config.yaml
d_model: 640
n_kv_head: 5
warmup_steps: 200
decay_fraction: 0.62
Below are experts of layer 7 (counted from 0) of a mixture-of-experts language model. Rows are named gate (a neuron's input weights, with its number), up (a neuron's input weights, with its number), down (a neuron's output weights, with its number) and show model dimensions 448-479. Each number is 200 + 20 x the weight over its row's rms, rounded and kept within 0 to 999.
Before each expert's rows: "gets" lists some tokens that make up at least twice as much of what it gets as of all text; "comes after" lists some tokens at least twice as common just before its tokens as in all text. This comes from a sample of Wikipedia text that the model never trained on. Tokens count by the router's weight.

# expert 15
gets: " ", ".", " Country", " Born", " Total", " information"
comes after: "-", "|", "\n\n", ":", " •", ";"
gate0,180,197,193,209,189,204,191,185,218,189,188,192,206,176,205,209,175,187,225,203,181,211,171,191,195,204,165,228,188,221,210,187
up0,221,164,163,219,184,190,204,219,186,198,217,223,168,204,185,214,164,177,175,196,202,163,163,229,228,233,178,205,218,180,180,213
down0,191,202,224,202,191,216,215,203,167,181,186,216,246,177,188,196,228,196,197,215,216,182,186,166,216,195,206,205,212,192,190,187
gate1,196,191,199,208,208,175,204,212,225,202,190,183,197,212,217,216,203,159,207,168,174,187,195,210,236,213,161,216,188,181,214,185
up1,197,198,209,203,210,178,175,208,204,194,147,210,200,210,225,195,226,207,206,179,188,179,200,203,201,228,212,212,174,208,227,174
down1,198,176,182,168,184,210,188,238,238,216,183,216,192,206,212,202,201,189,170,218,202,221,184,218,227,202,180,182,178,201,205,201
gate2,196,194,163,202,213,206,199,203,182,210,208,200,233,200,163,172,158,211,215,167,189,191,184,193,179,196,206,195,233,173,179,185
up2,196,227,205,206,228,183,230,226,202,194,226,222,227,217,169,184,167,199,203,184,195,203,203,212,220,180,204,208,218,235,172,185
down2,168,229,220,198,207,194,206,210,208,192,236,198,195,209,210,218,198,201,229,178,226,223,189,192,165,184,204,212,211,195,187,210
gate3,195,190,202,148,204,205,160,209,188,189,193,193,202,238,200,197,213,195,195,225,167,190,226,185,223,212,186,235,218,203,183,201
up3,208,212,246,245,188,209,226,225,180,210,219,224,177,199,210,204,187,201,197,201,189,204,196,170,147,159,234,196,222,194,179,242
down3,184,173,204,210,242,208,186,181,217,168,209,192,193,198,191,165,184,192,214,219,202,171,180,187,176,222,213,198,211,189,206,198
gate4,188,228,217,179,184,172,254,214,182,244,168,207,217,216,188,208,179,185,202,198,228,182,210,172,229,213,180,232,187,212,167,182
up4,216,186,177,206,194,198,164,199,210,166,193,194,190,188,225,176,189,200,195,202,206,198,202,250,203,169,226,238,200,210,207,234
down4,202,185,211,208,196,202,240,199,214,165,218,186,205,178,138,194,187,210,180,199,230,208,220,226,185,172,210,233,171,208,234,206
gate5,165,183,207,202,227,170,198,206,220,218,184,206,229,232,153,176,201,200,184,172,195,198,198,222,212,173,186,218,198,241,201,178
up5,214,167,180,221,217,194,221,199,205,193,234,208,195,223,195,197,203,221,236,217,188,183,177,173,221,165,217,180,192,180,204,200
down5,202,196,217,218,185,238,196,196,186,191,204,168,209,193,243,215,235,200,206,171,195,278,188,224,232,172,226,248,230,180,171,219
gate6,201,215,194,220,247,238,207,245,185,224,199,236,203,213,231,196,209,179,208,210,158,164,181,186,181,210,241,192,189,205,199,186
up6,186,170,177,204,208,192,211,201,204,183,182,206,201,158,186,178,192,212,188,215,194,215,222,207,231,194,190,212,157,169,193,185
down6,183,150,197,222,202,189,205,175,192,206,194,183,190,222,232,223,173,207,208,176,172,164,190,192,214,199,197,228,219,189,211,213
gate7,220,191,168,185,192,181,203,194,213,176,242,186,177,178,176,195,214,188,231,182,186,197,210,177,205,185,199,186,215,180,188,221
up7,191,191,202,222,209,223,215,200,196,176,202,209,239,207,171,165,187,201,177,200,201,204,174,237,179,238,189,191,176,197,192,192
down7,173,189,177,165,214,204,199,227,219,177,186,226,182,178,160,186,195,179,213,204,203,207,202,198,228,169,221,241,220,214,181,215
gate8,186,245,180,165,217,220,200,218,206,211,204,180,196,180,214,197,203,201,191,194,170,193,210,177,201,193,222,200,189,198,219,149
up8,187,205,220,190,203,203,161,231,190,214,202,199,197,190,191,208,215,175,184,202,183,220,225,205,194,216,184,200,203,202,207,162
down8,220,203,214,212,198,220,171,166,200,151,208,194,185,217,191,192,228,216,175,206,225,179,230,209,228,216,183,227,219,173,185,195
gate9,221,219,168,192,201,197,197,194,189,199,199,209,210,217,205,205,179,212,202,213,214,205,159,223,190,167,209,211,224,206,210,182
up9,226,189,214,198,190,206,228,204,198,205,182,201,187,204,166,167,219,226,197,217,179,202,193,181,180,153,186,202,222,191,173,215
down9,218,175,202,171,238,226,183,196,198,232,178,200,174,226,190,180,197,201,202,188,199,186,184,239,224,210,201,219,197,159,234,205
gate10,176,203,188,248,207,198,168,233,204,203,230,218,218,196,223,226,218,206,188,211,184,231,208,212,202,174,165,173,212,205,216,202
up10,211,187,181,195,202,218,201,205,213,192,192,237,203,197,195,194,201,203,200,181,172,210,216,207,250,193,247,210,169,219,209,220
down10,196,197,210,187,219,221,185,214,198,192,168,194,182,166,204,229,203,201,204,183,218,229,179,199,187,199,163,180,237,194,185,215
gate11,176,189,225,192,194,222,176,230,185,200,213,191,177,212,178,167,183,225,211,211,209,253,183,194,194,180,177,198,176,234,190,182
up11,218,204,211,191,213,213,215,184,205,185,223,213,223,188,190,195,224,207,204,204,205,211,204,186,228,212,179,205,139,211,224,193
down11,206,209,224,228,183,133,183,159,195,234,198,206,181,196,201,158,198,196,200,204,204,215,247,254,195,200,159,210,224,226,180,201
gate12,172,205,202,184,249,221,213,171,175,182,164,210,226,218,191,181,157,229,223,196,205,208,179,205,224,229,200,199,170,212,177,218
up12,198,189,208,221,231,218,222,228,169,220,175,194,221,190,178,214,194,165,200,223,200,204,200,221,207,207,192,192,206,182,205,216
down12,219,172,240,200,212,215,240,187,185,181,198,185,199,191,176,222,202,231,184,227,198,208,181,230,202,210,194,220,179,213,223,169

# expert 14
gets: " m", " h", "h", " t", " f", " w"
comes after: " the", " a", " and", " of", "==", "'s"
gate0,204,143,192,217,231,221,175,238,184,179,190,185,211,206,218,226,189,207,186,210,177,209,169,209,222,199,172,216,179,215,185,186
up0,195,198,183,203,223,206,223,205,198,163,199,182,252,187,196,232,213,191,207,223,221,277,222,183,196,208,167,217,208,187,198,151
down0,184,166,206,215,206,223,200,235,172,204,175,162,167,145,206,206,206,218,175,188,194,224,221,205,174,218,213,220,228,178,233,196
gate1,220,210,239,188,201,233,218,186,223,251,197,181,224,192,209,201,192,187,195,221,226,225,185,206,236,222,229,181,213,202,173,186
up1,228,222,211,183,159,211,196,198,203,167,206,217,209,215,214,232,195,206,189,185,180,197,185,184,189,223,211,208,198,185,205,209
down1,184,199,218,179,215,188,168,215,228,209,194,190,190,197,147,177,203,163,221,212,163,207,207,196,191,180,200,230,184,203,200,251
gate2,178,189,186,212,199,194,203,179,211,216,215,206,198,200,177,203,177,187,202,185,194,255,182,183,204,203,230,204,201,194,209,215
up2,241,213,187,203,196,195,202,185,183,201,218,213,156,234,205,185,227,191,166,195,205,163,155,198,220,175,217,185,187,204,218,206
down2,139,185,231,198,178,207,173,186,199,174,226,190,227,218,180,175,171,232,211,204,237,221,207,203,181,184,255,203,231,183,175,179
gate3,205,190,200,205,227,185,178,185,182,207,197,180,188,185,207,197,188,219,208,197,200,223,167,172,198,240,191,204,202,194,244,186
up3,204,193,162,191,218,201,209,190,185,177,222,185,215,192,235,160,217,176,177,161,170,206,186,233,224,219,221,208,178,207,220,227
down3,234,170,189,177,199,186,183,220,189,231,248,229,193,188,200,197,187,154,191,188,183,179,203,194,198,212,208,200,222,174,168,225
gate4,207,200,197,182,190,182,177,200,191,200,204,187,200,228,169,174,195,219,198,196,192,188,195,191,188,208,201,179,170,185,233,228
up4,174,204,178,215,205,177,164,187,185,182,245,220,157,186,179,240,205,133,220,194,194,163,225,166,228,214,207,192,179,224,204,179
down4,162,195,160,214,190,186,190,202,189,204,182,174,221,193,211,213,213,251,217,207,223,251,223,180,174,214,200,209,216,203,173,175
gate5,179,235,166,209,221,230,168,214,239,184,201,182,198,231,169,180,179,208,224,225,188,188,209,211,180,219,188,196,229,219,199,171
up5,234,209,228,209,191,170,198,188,150,201,202,216,196,152,197,231,209,199,200,227,184,231,224,225,214,185,217,215,187,199,223,235
down5,212,212,186,203,187,198,154,179,206,218,204,191,213,213,217,168,202,201,222,200,147,218,195,233,198,214,187,199,221,163,188,198
gate6,240,226,181,203,207,190,169,204,198,195,221,183,170,205,203,209,186,169,187,235,218,211,177,222,228,198,212,216,175,216,180,205
up6,245,201,171,180,220,228,196,176,194,195,192,168,189,203,178,195,208,217,229,184,223,174,205,194,233,168,209,190,156,203,196,193
down6,196,206,210,213,192,209,192,227,203,176,186,212,251,209,215,186,203,193,223,195,188,189,198,208,204,199,186,204,187,162,224,209
gate7,217,156,195,158,211,180,218,243,188,194,178,200,202,184,220,209,177,250,183,219,205,227,196,218,179,199,198,205,189,192,207,169
up7,212,181,232,177,208,182,221,186,193,191,130,228,186,205,186,195,222,181,193,184,218,157,221,216,233,197,209,225,198,216,185,180
down7,191,209,203,212,205,194,227,192,199,197,213,202,200,222,223,158,211,205,208,185,238,198,180,198,192,210,207,248,185,221,214,184
gate8,202,217,188,177,195,179,220,209,174,208,212,190,186,243,224,225,175,192,195,221,187,216,189,249,225,241,190,197,192,209,213,171
up8,208,170,220,202,212,225,183,236,194,208,198,176,201,174,230,198,208,226,200,204,167,203,188,187,201,188,215,187,210,186,190,214
down8,212,198,226,207,236,193,193,195,186,218,188,196,211,190,192,173,171,202,223,192,202,175,181,197,199,199,183,236,181,216,211,193
gate9,213,224,233,189,248,195,223,179,208,233,183,182,210,195,218,213,209,193,193,220,208,197,230,211,195,220,213,232,191,187,219,190
up9,182,196,192,222,216,202,198,177,191,211,199,205,223,217,208,213,195,211,188,211,203,211,194,158,216,186,179,215,213,194,249,195
down9,200,218,229,198,178,204,221,212,174,172,195,197,215,238,182,194,188,201,208,204,218,173,200,191,218,176,187,241,191,160,204,228
gate10,184,228,199,165,199,213,202,218,214,188,187,180,216,212,201,195,204,173,173,185,207,210,225,222,181,151,203,227,165,199,197,227
up10,207,192,201,186,198,232,169,217,195,190,218,186,183,209,191,203,200,180,204,199,167,193,202,196,211,202,207,208,214,220,209,181
down10,231,187,186,214,170,234,181,188,199,219,197,220,245,198,218,189,211,192,203,182,208,186,198,202,183,213,170,226,184,194,204,204
gate11,170,198,248,205,194,201,171,212,220,192,222,201,188,199,208,225,162,210,204,192,208,169,186,192,208,234,170,157,205,205,208,186
up11,199,228,193,195,209,193,171,175,199,205,209,206,212,236,170,203,215,197,194,182,214,173,184,223,237,213,173,185,163,194,216,190
down11,216,183,195,174,225,228,222,192,185,146,208,201,159,232,224,183,214,202,168,196,174,213,202,159,211,220,161,210,205,174,180,197
gate12,175,215,201,208,220,204,195,194,184,186,221,198,193,227,203,256,199,184,206,194,194,191,176,184,212,197,226,219,180,204,186,188
up12,201,191,215,179,185,224,170,238,169,205,202,230,181,197,165,217,173,202,180,238,223,197,172,205,194,208,208,165,223,206,184,187
down12,204,204,183,183,236,182,196,191,218,173,221,222,200,214,209,191,188,205,218,188,207,223,195,201,214,236,191,196,219,174,183,235

# expert 4
gets: "2", "1", "0", "3", "4", "5"
comes after: " ", "–", "2", "1", " (", "°"
gate0,224,187,202,226,244,176,226,209,223,187,246,224,217,203,180,160,219,196,214,153,220,186,174,188,205,199,186,207,220,235,196,221
up0,203,189,234,215,206,207,209,179,209,223,204,167,204,173,191,186,230,214,187,180,191,205,220,203,252,194,196,205,186,214,213,172
down0,206,180,216,176,180,185,201,180,170,171,208,205,223,156,213,220,204,225,202,182,154,175,198,200,188,214,180,180,217,176,176,184
gate1,202,182,198,215,202,205,230,203,197,222,211,237,220,213,216,222,188,167,186,196,202,190,161,169,219,205,199,199,223,178,160,208
up1,200,207,207,174,185,199,214,221,204,169,189,177,201,192,192,195,202,146,169,216,202,196,196,193,212,192,193,189,245,200,175,209
down1,224,154,202,195,183,213,213,186,218,204,193,220,188,195,170,168,187,225,167,196,188,207,221,179,196,164,210,218,208,171,180,205
gate2,189,213,184,179,193,220,180,178,164,208,198,225,217,196,207,198,218,212,238,190,200,191,231,222,225,209,219,190,194,214,196,197
up2,234,205,193,174,174,244,214,196,232,182,168,187,220,198,188,209,178,201,161,211,203,204,193,189,198,210,197,179,173,201,183,176
down2,192,156,206,195,210,189,194,193,171,189,235,233,202,227,187,237,197,217,182,198,206,179,186,198,201,205,223,161,196,176,226,224
gate3,224,134,182,229,184,178,160,199,175,181,227,245,158,189,190,183,190,206,171,192,190,204,233,225,221,195,229,174,191,194,221,203
up3,207,227,229,157,219,217,222,199,239,201,178,176,222,218,196,231,196,197,223,228,192,179,207,171,188,203,151,198,187,198,207,226
down3,172,199,227,194,220,195,214,221,229,215,220,217,207,172,181,172,177,215,176,170,177,216,204,204,236,216,182,195,169,149,171,212
gate4,228,208,199,186,231,207,186,240,190,167,210,179,207,204,191,169,198,209,213,214,199,200,205,222,210,199,159,181,202,187,203,204
up4,206,207,207,219,198,186,221,165,155,212,203,179,200,209,196,247,210,196,155,200,172,190,197,225,211,203,178,208,205,207,231,220
down4,231,215,226,220,193,200,189,201,201,200,189,185,174,160,197,220,159,201,178,165,229,226,172,206,196,224,207,231,201,177,180,171
gate5,182,180,200,195,162,195,220,197,191,209,211,166,183,231,202,202,206,220,192,198,210,182,211,179,191,166,235,192,227,205,210,189
up5,166,219,232,221,216,194,201,204,170,211,198,205,211,207,180,196,198,224,186,176,209,195,219,189,178,204,200,204,202,213,215,222
down5,202,186,222,219,166,183,201,229,208,192,173,215,179,176,181,198,211,181,170,194,241,221,193,192,210,160,235,192,206,214,169,195
gate6,221,209,248,190,192,161,149,218,217,198,199,187,175,198,206,194,198,229,202,230,200,185,181,195,174,179,185,190,203,171,189,224
up6,181,211,194,217,201,189,201,216,229,196,208,200,173,206,177,203,187,195,243,239,183,211,200,223,211,211,184,193,207,214,208,200
down6,252,208,215,198,211,215,247,231,241,191,203,188,211,202,209,207,177,227,170,190,215,189,226,219,198,174,211,179,184,211,214,209
gate7,209,208,218,195,191,203,221,193,193,229,193,187,172,214,196,202,188,192,201,202,184,202,188,192,204,233,193,184,195,198,258,208
up7,172,184,191,193,196,222,181,205,179,160,223,214,214,193,204,225,207,212,231,192,203,178,186,187,185,168,228,185,204,220,214,187
down7,201,214,229,210,217,171,196,228,231,199,217,203,231,216,220,215,209,180,177,204,188,204,182,195,196,186,230,222,215,187,215,234
gate8,186,199,176,243,172,251,182,224,190,225,180,199,221,205,190,191,222,184,233,195,162,188,191,160,199,236,211,245,192,242,220,187
up8,177,218,208,228,217,222,198,241,202,216,189,196,197,197,200,190,205,202,215,160,178,165,205,234,238,211,183,229,221,206,188,185
down8,199,202,211,161,181,206,238,203,194,218,274,193,177,210,171,207,192,218,217,237,202,215,201,185,220,201,204,196,194,190,175,223
gate9,193,218,189,208,189,174,182,210,209,175,209,143,169,206,171,189,170,177,221,207,223,199,233,204,218,206,178,216,206,217,217,217
up9,188,210,202,226,187,216,186,237,180,209,191,197,160,207,190,178,195,188,198,214,208,165,216,201,162,186,212,213,169,207,194,222
down9,218,198,229,181,190,224,240,217,190,185,186,209,200,206,195,189,198,213,189,207,191,218,214,191,207,198,168,204,193,209,182,203
gate10,208,200,199,186,201,209,164,189,165,160,184,164,236,231,205,227,214,213,246,228,183,272,202,137,182,190,248,191,185,233,199,178
up10,185,213,206,218,182,229,246,210,205,213,193,203,210,223,191,223,203,180,203,180,227,239,187,189,183,193,194,197,194,197,175,192
down10,212,213,215,209,205,203,202,202,212,186,169,194,184,178,207,206,223,210,191,197,194,233,173,167,200,256,182,174,188,204,196,186
gate11,188,207,199,193,234,198,192,196,201,203,205,243,208,190,210,197,233,210,167,172,196,236,199,207,182,217,231,207,202,207,206,202
up11,240,197,193,218,230,187,204,214,205,204,187,196,225,218,188,212,193,204,220,244,220,181,189,213,226,149,211,180,181,188,169,197
down11,228,207,198,137,210,187,215,168,216,206,197,189,182,177,207,217,210,215,211,210,210,197,196,227,195,201,196,215,183,200,200,211
gate12,224,209,164,232,232,189,217,212,199,211,210,192,204,224,213,145,216,164,166,207,207,193,233,244,154,188,178,200,185,194,175,192
up12,185,194,180,185,205,194,221,170,184,209,200,248,232,195,170,248,201,183,208,196,179,221,166,204,159,216,205,220,173,191,222,188
down12,189,235,188,173,176,208,207,192,204,152,163,209,201,212,205,202,212,210,204,224,188,221,189,211,194,157,192,244,183,210,204,192

# expert 13
gets: " the", " a", " and", " his", " of", "'s"
comes after: " of", " in", " with", " to", " for", " on"
gate0,178,249,210,213,213,223,210,205,210,205,234,201,254,172,187,192,219,229,173,197,205,204,193,170,208,193,199,196,229,184,229,166
up0,189,171,176,172,201,198,158,217,238,207,182,181,198,237,226,199,191,187,186,176,186,230,179,178,214,179,213,212,154,197,215,162
down0,170,199,239,242,227,202,188,206,200,220,208,194,174,222,221,209,204,168,204,203,187,196,181,236,234,178,192,187,175,184,212,218
gate1,217,185,159,186,217,194,227,222,196,219,192,208,192,163,194,212,199,236,179,212,191,214,203,192,214,178,182,167,158,231,204,207
up1,186,198,215,193,202,206,198,184,181,168,225,192,163,190,175,213,188,187,204,201,183,188,184,215,212,215,213,201,209,194,200,199
down1,214,174,187,183,184,222,191,214,221,205,183,209,228,212,218,228,186,210,195,193,195,272,183,180,221,224,204,191,189,212,217,158
gate2,236,257,207,198,173,241,208,212,192,203,189,225,202,177,164,195,205,176,203,194,195,206,244,213,187,189,183,175,199,189,161,227
up2,165,187,209,235,209,183,212,203,193,196,206,176,206,230,169,213,228,236,192,205,213,203,200,169,156,227,182,188,196,176,180,172
down2,222,206,186,208,227,208,190,201,173,205,202,219,203,188,213,194,151,206,219,202,219,168,177,220,191,214,172,156,204,187,171,212
gate3,217,238,170,191,208,207,215,228,211,197,201,208,168,207,180,196,222,182,180,196,225,192,206,211,195,208,186,197,209,188,236,141
up3,216,206,206,186,224,182,218,237,213,194,205,205,161,210,200,157,219,204,180,184,184,204,224,215,193,208,177,204,180,225,207,171
down3,205,251,196,214,202,181,185,200,224,204,195,238,191,183,172,180,195,224,224,181,206,220,184,173,177,209,204,192,207,226,197,190
gate4,164,196,198,210,225,198,165,185,157,208,223,229,230,219,166,205,185,176,167,153,186,170,175,202,222,238,161,196,158,155,195,169
up4,213,181,205,230,201,192,201,206,193,148,170,191,164,221,201,183,211,221,192,161,174,229,187,234,178,187,172,201,168,190,208,189
down4,179,173,203,214,192,191,188,184,200,186,176,201,164,202,221,185,214,211,213,208,189,227,199,211,219,178,215,187,168,223,213,210
gate5,180,210,199,216,190,217,225,227,171,201,166,198,198,201,174,228,233,158,230,169,193,193,198,218,159,211,203,239,177,199,185,210
up5,219,218,211,192,206,212,188,210,181,199,187,192,185,220,222,202,207,220,245,183,181,196,203,221,175,202,183,246,201,197,188,188
down5,199,177,160,236,217,208,192,173,208,205,230,220,232,199,230,203,227,184,171,224,217,196,195,203,199,207,173,216,172,204,183,213
gate6,180,203,194,195,161,209,220,220,193,216,183,235,199,219,203,222,186,213,192,202,172,223,186,189,243,192,216,193,219,174,160,208
up6,230,215,158,226,214,217,191,215,203,184,195,202,200,200,200,211,181,224,200,205,216,229,199,193,208,231,215,208,177,198,209,211
down6,201,212,199,182,188,197,188,208,234,198,218,185,235,181,174,198,202,185,186,192,206,209,189,215,206,185,200,182,183,203,190,196
gate7,169,208,181,193,166,212,195,171,216,236,178,157,171,196,212,213,210,197,187,174,192,203,179,212,213,189,182,206,190,207,195,153
up7,188,195,217,195,212,189,195,193,208,215,204,199,208,211,188,163,232,178,195,205,200,162,236,220,182,167,184,194,181,163,212,193
down7,190,218,208,195,192,212,169,230,234,172,239,227,191,209,205,162,244,232,199,186,205,195,174,178,182,187,181,189,200,212,141,188
gate8,218,225,242,167,232,243,229,158,154,176,207,232,210,246,194,210,195,211,188,200,200,219,178,197,236,187,187,190,162,174,191,195
up8,225,166,223,202,227,206,184,200,183,217,220,145,206,193,155,183,213,206,216,210,198,211,203,185,213,206,238,222,191,187,182,207
down8,180,213,189,211,193,221,209,229,246,191,167,203,205,191,224,180,229,192,199,175,217,217,201,195,228,220,238,210,212,193,215,190
gate9,200,200,191,212,216,197,157,201,213,168,252,197,174,226,197,175,209,214,198,222,203,196,193,217,157,197,203,220,155,200,193,204
up9,164,201,184,188,183,198,223,196,153,211,152,194,191,203,196,235,172,231,192,199,202,214,192,171,207,196,176,192,211,164,188,207
down9,221,173,200,211,209,168,204,210,217,177,203,181,192,207,241,175,203,209,215,184,197,188,215,219,181,193,224,197,244,184,223,188
gate10,186,214,231,184,212,194,222,200,208,175,191,199,167,189,213,200,207,224,162,214,233,200,202,206,177,202,206,199,195,205,186,216
up10,188,145,247,234,215,226,193,196,218,197,230,194,217,187,198,218,189,219,178,219,195,200,191,231,184,202,232,197,208,188,194,203
down10,192,186,210,239,199,207,216,225,172,171,211,225,195,239,184,223,210,187,205,194,201,205,183,247,221,216,227,212,161,185,201,180
gate11,189,184,222,222,160,210,194,204,231,186,219,194,203,182,209,167,200,157,194,214,199,188,227,223,219,178,163,253,166,199,194,207
up11,223,182,215,208,193,188,164,188,216,225,186,182,222,224,225,175,194,201,244,176,188,197,210,207,168,232,205,175,207,218,189,210
down11,191,187,181,211,253,207,189,197,197,220,178,199,211,208,181,204,210,187,234,192,248,184,185,229,206,262,219,192,236,192,160,214
gate12,194,206,174,194,151,226,215,186,195,169,201,196,220,208,181,194,217,181,176,219,204,197,176,203,198,193,177,198,179,197,209,222
up12,234,212,192,197,203,197,157,212,182,199,186,222,220,193,193,206,204,175,249,214,195,188,195,176,198,218,185,229,199,215,184,194
down12,181,195,196,208,232,212,207,225,237,175,159,224,213,229,229,202,205,204,198,240,177,166,194,182,194,229,200,171,213,213,212,236

# expert 5
gets: "|", " |", " in", " In", "In", " was"
comes after: " |\n", " (", ".", ".\n\n", "%", "\n"
gate0,201,225,226,199,183,204,165,215,182,183,154,176,225,180,226,220,194,205,248,237,198,196,186,230,203,228,223,258,210,184,220,207
up0,206,182,264,202,168,182,231,169,169,216,192,170,237,193,235,182,179,209,185,239,218,225,198,210,214,170,230,206,231,213,189,213
down0,180,205,217,206,207,181,235,188,214,203,225,212,235,222,202,214,189,195,183,182,197,207,193,199,229,256,193,152,196,236,218,164
gate1,222,221,189,207,183,190,204,234,190,181,202,182,229,208,185,194,224,201,224,216,194,185,188,233,199,242,200,187,204,205,232,181
up1,210,227,208,205,208,218,185,230,174,181,221,227,181,177,189,179,212,168,183,178,207,188,209,199,225,214,204,226,200,214,238,211
down1,186,214,210,240,197,204,203,189,186,204,163,189,204,222,179,186,220,221,216,248,224,234,243,193,190,198,193,192,208,192,205,219
gate2,200,221,185,215,208,196,163,221,236,165,191,223,198,188,184,170,169,156,197,179,179,226,189,216,185,211,202,195,193,200,196,209
up2,172,177,193,183,186,221,225,204,200,224,196,204,228,195,220,208,190,219,184,193,186,197,189,182,196,205,224,184,198,203,178,193
down2,206,180,186,176,183,212,217,214,191,205,183,176,221,166,206,232,177,219,183,220,200,168,226,254,178,225,177,206,229,233,197,220
gate3,188,202,206,211,178,190,230,215,181,219,222,177,229,204,208,193,208,208,172,230,245,158,200,191,212,178,221,191,188,195,187,205
up3,200,182,185,213,185,169,194,186,166,190,200,230,202,234,189,159,209,215,218,204,219,200,220,172,228,182,203,189,223,234,185,170
down3,218,231,176,186,194,189,210,193,217,210,222,189,212,208,188,207,213,209,194,231,187,200,167,196,168,172,191,201,246,234,218,190
gate4,164,164,191,195,230,212,210,202,214,182,240,241,188,240,192,199,186,198,186,194,201,202,207,186,211,203,207,212,176,159,199,169
up4,162,193,199,178,212,208,201,218,204,181,207,227,194,227,185,218,171,185,205,196,208,227,189,198,205,191,210,203,188,185,201,198
down4,219,210,168,242,162,195,213,214,184,177,202,191,200,171,209,179,178,215,215,152,229,237,226,178,211,185,178,189,191,211,181,198
gate5,164,223,192,212,204,225,198,233,198,216,184,215,247,239,208,195,188,212,200,191,179,190,172,245,215,201,215,199,221,183,193,159
up5,185,170,196,217,186,241,190,189,201,202,185,229,202,194,169,196,195,195,207,238,178,188,209,211,182,190,182,192,196,204,167,200
down5,202,202,163,235,216,191,186,227,198,215,209,189,187,205,210,235,219,198,201,193,216,167,185,194,213,182,162,203,202,180,193,218
gate6,203,171,179,194,214,194,198,169,189,232,216,185,179,215,208,209,222,188,172,214,196,215,184,199,174,212,204,187,190,182,191,210
up6,194,165,218,186,186,193,188,221,189,206,210,183,215,216,201,185,199,195,195,184,170,202,238,199,198,205,215,194,195,185,165,194
down6,204,198,173,198,195,229,248,170,195,215,188,236,211,184,230,186,222,229,219,209,180,181,215,242,219,186,212,171,185,210,214,204
gate7,170,230,180,214,204,192,222,188,194,179,241,244,186,213,162,210,200,222,208,209,183,223,181,177,220,203,229,187,191,205,227,204
up7,186,188,203,215,186,216,166,232,185,204,237,179,247,206,243,214,211,183,198,223,212,199,244,170,171,217,199,185,177,138,215,227
down7,158,226,175,219,213,203,198,201,221,205,201,185,189,176,203,203,210,205,194,199,185,223,160,209,237,172,170,196,228,175,200,232
gate8,213,216,203,190,190,190,205,185,138,224,219,212,206,210,200,230,189,185,191,202,233,203,208,176,176,219,206,222,165,156,192,198
up8,201,158,228,170,226,188,225,231,256,184,164,179,214,216,201,185,166,196,208,211,191,170,208,178,185,213,182,163,201,210,178,202
down8,240,212,221,183,191,194,218,197,181,183,199,163,196,238,199,196,221,181,181,193,216,190,228,222,222,184,170,240,204,214,142,209
gate9,227,214,167,220,221,142,188,199,188,218,197,191,236,151,218,171,201,217,185,196,221,206,187,195,223,200,209,200,216,221,183,187
up9,198,182,127,201,219,195,195,190,164,230,235,224,237,188,187,163,199,237,214,225,195,224,201,222,173,218,218,188,192,215,187,187
down9,198,193,214,201,196,172,190,214,175,194,191,176,209,205,206,217,180,221,213,178,236,172,196,166,188,229,197,181,222,178,213,199
gate10,219,210,195,193,190,213,245,182,194,213,202,183,226,191,178,197,181,225,219,183,150,188,190,171,203,213,186,198,183,180,217,194
up10,212,235,215,205,206,202,206,221,216,208,186,212,196,198,173,229,191,222,215,186,189,200,207,169,223,152,176,195,162,235,218,226
down10,195,241,217,177,177,149,229,202,172,200,193,188,218,219,178,172,209,220,195,191,166,220,161,208,179,208,206,255,181,163,200,182
gate11,212,193,188,229,192,173,179,195,210,208,157,196,214,184,205,222,189,181,189,208,183,213,194,191,190,206,212,198,189,156,204,227
up11,205,201,175,177,222,202,209,212,229,191,188,202,223,182,187,189,196,180,218,200,245,221,169,200,221,194,211,193,188,186,186,184
down11,170,195,204,199,209,190,183,173,186,162,208,142,227,195,195,189,178,217,212,175,208,219,164,202,215,171,189,195,199,201,244,210
gate12,188,188,249,210,177,261,215,247,193,184,216,169,235,228,196,213,178,211,200,193,211,231,208,232,179,233,171,215,212,217,172,184
up12,220,218,189,219,233,195,184,209,203,200,204,193,166,170,178,206,205,164,213,188,188,211,193,170,201,206,245,198,191,161,202,227
down12,185,211,203,180,219,188,199,224,181,201,196,232,192,214,195,186,211,214,189,199,190,172,224,199,175,206,206,226,192,207,194,187